From a checkpoint of a small mixture-of-experts model trained on Wikipedia.
Experts: 64 SwiGLU neurons an expert, 8 picks a token.
Below are experts of layer 7 (counted from 0) of a mixture-of-experts language model. Rows are named router (the router's row for the expert) and show model dimensions 0-191. Each number is 500 + 25 x the weight over its row's rms, rounded and kept within 0 to 999. Numbers have three digits each.
After each expert's rows: a language model's description of what the expert responds to; "gets" lists some tokens that make up at least twice as much of what it gets as of all text. This comes from a sample of Wikipedia text that the model never trained on. Tokens count by the router's weight.

# expert 50
router:456502494513492534495480524516506538510534499526525473446517516499453483517481523559477454520528504531493455497492494472520466543517519532501540518517542514462515490539492525494522537510485486518508478555520488513523504539488532525487471475455495517514515530479535496508487500491505459537520560503467466504502523512513505504494511492468518480510488487518527521502513522498503484484462536472518526522493496529521522517501524533519501508487544497462523459477444519478458493502500477516485509522536465536482504508438498487464517512436473515498546462488483518489521535508478505525
It responds to: Infinitive to after verbs like continued or began, plus auxiliaries had, would, has, and who or which.
gets: " to", " had", " and", " has", " have", " which"

# expert 17
router:476496480509506481531513509526471513482485492503516492508468532510519486486468497480498483507512467539505477493504450490492471473525496532502511529531535512485499483523517492475509524511510477513532474523523464513513505507494494502471463502475509439457509480504502488442502456473491518519490506494514515467501451524486514500479510487484503489517495497509472490503527516495453451505472515536495473531518530513500436527514549463508507465501541550468535500509523519497491541510493481479482544527519483537479539500419443500511543475463489483533521466523416522524504520468522505496
It responds to: Adjectives, verbs and word pieces in descriptive prose about society, health or activities, e.g. independent, free, alleged, tired.
gets: " and", " of", " or", "ing", " for", "ic"

# expert 52
router:531522493534518522473491507507502514522468475501494467523463479493541495478527512469537501512520518526486493518522493535480443499467489553490485536490488504470503451489559512493532527488556483519514496513542491568523505503461485503503505475496483485468495556509508503512494534472466496512459526502503474477473528499522503515461491495468478496468514513520528427429503556518514469452464543477533494527534495519496502515499504505513522471489534509496506516531484505532474502474504536521510499490497504541487517500495484479536484536492503468520508511470497481540472552509496474523
It responds to: Month names, day numbers and spaces in dates and sports or election tables, such as July 4, January 17, Candidate column headers.
gets: " |", " ", ":", " August", " October", " November"

# expert 53
router:526496480513508486497482524513503542507545527511500463490509520511489493509482560461449478491520505510542488482521492473502481507493461513497515510508486517484488492570500517475502534506547494511527491447537518557538505460449487511485466453501515496492499479497498481503484506463484515491503509515478486504531540535549489511437461500509422505522515502521463477481538541465499468492476545485501470505503493514527470513520470503515516505527527505491536479543450538497464509466508531459492524520540464503525503525500485473506492472468500502508498490473457455499501491484502483497
It responds to: Line breaks, dashes, colons and field labels in infobox-style lists, e.g. Born, Venue, Platforms, Phylum, Succeeded by.
gets: "-", "\n", ":", "\n\n", ")\n", " /"

# expert 30
router:500513485523516490494533482496487514508546481467492475509416519504508531508528494522527517501524474517522546522501473505513461513489470514513508481485450527478486463515520503517484497540508457505509478511473428495529436538473543497486479524472472508513528503507504559528476477506500489495509549583542497447479479522530498455500489513503490484514537534530443469492503538511494521497477531488534518495491480521502473550498534498513521486523504524508498481525491541492500494486515515489471529520492446501489521492477486502522521481505489546465500491521480520495511518469517517489
It responds to: Tokens containing l or L, mostly word-initial, such as L, pl, sl, gl, List, Pl|ot, wav|el|engths.
gets: " L", "l", " l", "L", " pl", " List"

# expert 4
router:491515468573507519487470494565495533534516503500516457499492480544516489457492553489457541524505506519536493512497491537483444508499512504517515520500502564537536490529500565483506507506530455510506494502503495571440522545469499535438491498485486492490497492528506514445467480524503490495506503537479503489515518527485493476499522475476505552485505506525523466486500490516509485459456523479497498490511507506512464524528506511510489494467515500505509504537482511479508490464495506499506543525534491525476490531495469515502518510504485549516509491531491499544485544471534477512
It responds to: Rank words and taxon name pieces in taxonomy infobox lists, such as Phylum, Genus, Clade, Insecta, -idae, plus other infobox fields.
gets: "-", "\n", ":", "\n\n", "idae", " Genus"

# expert 46
router:514490498501469484487524504496506485506489506508479497513464537483491478507526494498458494479487479530534485485469461516493477514461471492491502541532502496490497493518496531515516504515555504545510503517521526493510495552484512500465459500506533527479524536515540524453529478514473525476499491517501484483474487494484466512474514507485489497542489513522523482470489526555488488485488552490523484500514534546498498551538522536528535498485497574499590523508466524514484499476491465547493513531483464513447493513502471477513515495456480444545529473500545465523492503533504513489
It responds to: Digit tokens in years, counts and table figures, often the last digit of a year or number, such as 199-9, 201-4, 11.
gets: "2", "4", "3", "1", "6", "5"

# expert 61
router:551510488520502530487490488561495481517491458498485517516464512517520495523491505499507530509511533470496505498516486503492462517534466522511528496531503483500497508514521499467556512515551507557551466504538507537498497487472520534482496464507492511475518531521518504470514485510489490495483529494509489454520511558520528508467514451459477461513467545516494536447474491507473496465482520435519519510527478523495479529512454500487521480503527513503527549515470514498475502465495537481479536477539484513496498509466488460525546530471467475506520533490500521531501556507516504532
It responds to: Pipe separators, numbers and header words inside wiki tables of election results and sports statistics, such as Votes, Turnout, Apps.
gets: " |", " ", " |\n", "|", "1", ";"

# expert 48
router:513555462547503498489468502532523548523508513465550488507446518491506515517470473472485527476540507547499514509529494530509482518496450553536487507503496513451524479535513537452511552526524470541507502529553511505506496466444475524460488485472516475435500517538500487512507512528487479525488529494509507520491499549529506523458506539474468481551506510498515486467480495478517470469505514465513521492530497527516510509501478495519469490492507512491481497506463503481501502503505524508487529509535483519496500501496447500523536502477468481505496450471483514509449503495510458488
It responds to: Spaces, pipes and digits in wiki tables of statistics, election results and coordinates, such as | 26 |, Turnout, ″N.
gets: " ", " |", " (", "–", "1", "0"

# expert 33
router:483506515522534458475486525521499518515509503542526479485526500522492457489508505534465527493527515512532455515478447457484490510526467496474500530521520482474476488544537553503534515498463501523496501526522459526535509527495553509493506470478464501500493525550531536502505512514468489492489541516492468473515496515519468518507494548472454493498504464505517456465518541516458514519495519420476523545499501478522508480485495513516491541526509532462482489503497495498479468515494503524461507518472494559504496493491532492505519508457464495502519451521457505490503538508511488540
It responds to: Articles the, a, an, and also to or into, placed right after verbs or prepositions, as in formed the, into the, constitute the.
gets: " the", " a", " to", " The", "The", " an"

# expert 32
router:486514544527521475493510552536466518519527471506529480478495503537521448518491493479507528472535521521526489525510452482457490510545451463466518504512504523484495468534533518509523504494474496536492486505495468522547490537503521511466511484503474511508453511558524508516501517500473492480500511518502487472515525534480478513508519560467469496519491466496514487433505535473484504513491483429468512527502472479472491502494504483514497547558493518489531481493513512492479450517494520510492498516494510499491485486498556530521495488484467493515531438522447482532501545499513516505
It responds to: Determiners after prepositions, mostly the, a and his, its, their, as in of the band's, in the same way.
gets: " the", " a", " The", "'s", " his", " an"

# expert 39
router:483519518494481513527481517509500499480513474541533500484457475504481531500510492521488486491576487529499523479500499515526469490483509530525479512515528524488499499537517495481542478502499497477524466535531492540466460532491515509495442509488473496513506491496530494510511475483481525497517518539535475494515511523494518569497446500497473547532487524533516494526489543528483486477508469502557490524516455528505506512549553502509493488512515477468541523506463531515477474506478514499478544544471481538522480515470495486549496504449455517525534524483459477517466523514497507549
It responds to: Verbs and auxiliaries following a subject or another auxiliary, such as was, has, had, became, began, continued, started, completed.
gets: " was", " is", "ed", " were", " to", " also"

# expert 26
router:477495498518510498481501519507488500511501521468516485544453503486516496509513512460498519527523444544499448516488443526511476509482491524513481520523490555474531451541483522509496527515527453511512438475497482515512491504492511515484507503484501493487521523538508501478497487533519454541483532513516484440548535493524475503479488456466482485487485507522528519480525539500473474496458503477472514504473445543479472554475548529534524485550490525517472476507510498509468479503493507532450501505514468493498517514501504527514514469509463511522533501472464498546505529484514540510
It responds to: Capital letters and prefixes starting surnames and proper names, often after a first name, such as Mc, von, D in Dabbs.
gets: " K", " M", " B", " H", " G", " D"

# expert 0
router:487508487533556519487491501519509520529521504479512477490513532459467477505517516513467487490517473539532455487501467469495482541516525483531529479501477498473501528533493493482469522523534462558520478514520457515511506511509526503480487477457526520498491528519481524484509515457482421501461533553448484510490506517504463501517485487459510511475473445513519490453544553504493464481457503467540556515495484528515504519475502492505520478530513495488495528510502501499474510499547464516480478503531522490512492492471523516506510475488507523493534429524479520547504507517510507495
It responds to: Opening pieces of words starting with s, t, sh, th or sc, such as S|W1, sc|ale, T|armac, Work|sh|op.
gets: " t", " s", " T", " S", "S", "T"

# expert 49
router:502528459530510470491472498557483511475473491496527460504517529517489494481460492501468502489515488521495455476504456527494475509537464532493510536518455520463527506555509547457473508504489505489510489494506452576474475497494490510450487504469465510463510507496527545477458509508450511479483520493534519469513511528514511513475522536498483477500500516502511445488539534493450500522467522512514512504493473496459463493514502486554532475511559533523532492474507541504465504504505475520498526507505470507514483516517486514520527498500479508532513479492479498490463495506566501526
It responds to: Nationality, language and era adjectives in opening definition sentences of articles, such as Indian, Italian, American, English, 19th-century.
gets: " of", " a", "ian", " =\n\n", " American", " in"

# expert 20
router:499510493530527499501443506524484475517463497456513482487497546499540487527501516474474514542473494535539495518493477545470489530511482481504538543499505541486551510521506541515518519496524478533465517506515456450500494537506481514531440507505503511492493536515507509526556464476502524500509521535495482480501491513471491495461504504461472522534445491503486514454460503523513476476489522462487490540507531554551470472547481485501486461487539537472529522506468513504456509496495517506481494485511459481485502508492491504509495513460503462531535486493501471542479489512520492465
It responds to: Digits and spelled-out numbers in counts, ages, years and table scores, such as seven months, 20 years, 6,138th.
gets: "2", "3", "1", "5", "6", "4"

# expert 5
router:488513481518473514509522467494495510463532491480511452482512512543531506515471480479464495540487513544519467527510470510513477575491492497494491502537487513498493463501485500507542515526460482551513492493512471521530483491510522496471460486488478469493512491509525481468527486474522477522442546479485504444491504543498483490487504505472500509487471482542515486482490526492447479453467558489520486507503522492471487506512487501501511473542519508474514493537520513504470526486536486501489529574475498533509506491496471549499544467455500541546494487535445471533502518493510491509
It responds to: Commas, and, or, semicolons, including, especially, while and closing brackets that join list items or clauses, e.g. Zeus or Ares.
gets: ",", " and", ";", " or", "-", "),"

# expert 25
router:479537517513515474513467495532477496498504469474521501466512479523532487497479482461449524493523472534539499498486446455478481541482466537499510544533514517488520509534515542523537533506479491536508452534518520527523499474492501506474479493475480465495500496507524482473496432492449513523449536514463482483531470546521472501483468525483513501516455473511513462497521474519477470494476521501514506514480503523500467500502512516540501498523516495482511510516502510472481472480496479515459524563501511544530488501486478514519537460427487487547517481527462506511491506487513500514
It responds to: Verbs, prepositions and connectives linking a person to others or to events in biographies, such as alongside, joined, with, founded, by.
gets: " and", " by", " the", " of", ",", " with"

# expert 21
router:475551487516495495514489487488474513492562473475553474473479519550509488526489504474477501538480500539490494536521489516514484549476504533509465509536483537479518446506497526519546507519500495530527472528464504514499479518499517499488460471457472493477504475509502485490523487480511488530463508488512515475489498507477475513487473501496526497484484525526513472477545519526442487447488543482535488494495524504479496529502485544501487473556543511485534517539501515496486485509544506486495529544491514531500520501480463518502513469452510508545516507533444455528470496478523458539
It responds to: Commas, and, but, while and including that join or extend clauses in running prose, plus copulas was, is, were after a subject.
gets: ",", " and", ".", " was", " is", " but"

# expert 40
router:515464503491501517526461531513519511533487488485546492466486505542478501504499475528508493499531485522521470521560477452490478525517467513505537505522536549477536485526554546519532515497456478534481511514518502498507461544485498541481456481472464522525469522503494495479466478482474508547480542524476481516517518538519519482463525501492497498530487515520495495475515523507511448467500492515539511540483488497475497518535539494510502503487530496510535448463466536503483483515485485537475501504517472516477508516469472499519506513469459496477550465504481506558471540503524485519
It responds to: Auxiliary and main verbs plus prepositions and determiners in narrative prose, such as had, has, been, having, there was, with, to.
gets: " a", " with", " to", " had", " has", " of"

# expert 45
router:477540460522561496522531517564493493508474463481504496492490503502501513488478484483458533515482509501522490503498437475513487502506453554486544532531502500467483458539524537527522508480497492541516474492500513532502496505516538540487504480499458510447511505526512480481505476490479453503494526503518517465478474560535517535458499478513461523493478523505476476474535513499499482449479506502511517505503506507484507475541495520537540490508552537474502478506494516476485466471460492507434483514490449549503489532508483527501497513494484499540529486515495512480464513464517506496
It responds to: Words inside names of offices, orders and government bodies, such as of and the in Order of the British Empire, President, Senate, Minister.
gets: " of", " the", " in", " National", " by", " for"

# expert 14
router:508544467506529481514525493514499523531511527543530496525523495491540455540472476490499494515513495553541518492532474541530468508475490505536529519506498496513496483504472491494525490505547466532492461517523498562505490500480486526497447506522474475478471522512528495486484501525498525459495537517507499475489520541574528501466504487489518465505468570520504512453493504497468490486485488458502525534504494537477482516536508518541502463496498491505496513511495515508466503511535483496479512514465467535480534505505545529508532464483444507510499516517478477476488525477505433463
It responds to: Table row endings, en dashes in year or number ranges, line breaks and spaces in lists and tables, such as 1884–85.
gets: " |\n", " ", "–", ")\n", "\n", "."

# expert 60
router:479512546535533472494519537512464548500501490503528504485514530546499459479483508490521520501509505482544479526487450476486484508506460484493506531496526544479479464554553525520568492503489513518476508497507479538525508538485517507490454469479454477479459484527534521486507520516529456480502540525517510458512474518489461507492478513449507521475527460477484446446543509512475489507488511452512530526522504512501499505495501469533489541541497531496513532473502508500496448513488496529451488480501493516489489501500525524508507510480463493506517441512456484499502500501490516509
It responds to: The word the and other determiners or possessives before nouns, such as the, The, its, their, his, this.
gets: " the", " The", "The", "'s", " his", " its"

# expert 28
router:549525475528537537488480510528506523519511541500545484514486496517516486502470545469478554496511483505497485503505473503498450506469470518514497465528494550497486494543517541476508536521539463536517491493527515526520473499453476508480477470503492490513506515520497475473480491481461517458483524498483515495528521523523505468477499534460505486512521501500477507476499495485524457465461556443519505470522539540527472482511468519498509515494524545513526484515457543456475491468514531520519529551505472511534517528495487490513536521470508520490525513475425479506490504505501487482
It responds to: Line breaks, table bars and spaces closing list items, table rows or infobox fields, such as track listings, personnel lists and discography chronologies.
gets: "\n", " |", " ", " |\n", ":", "\n\n"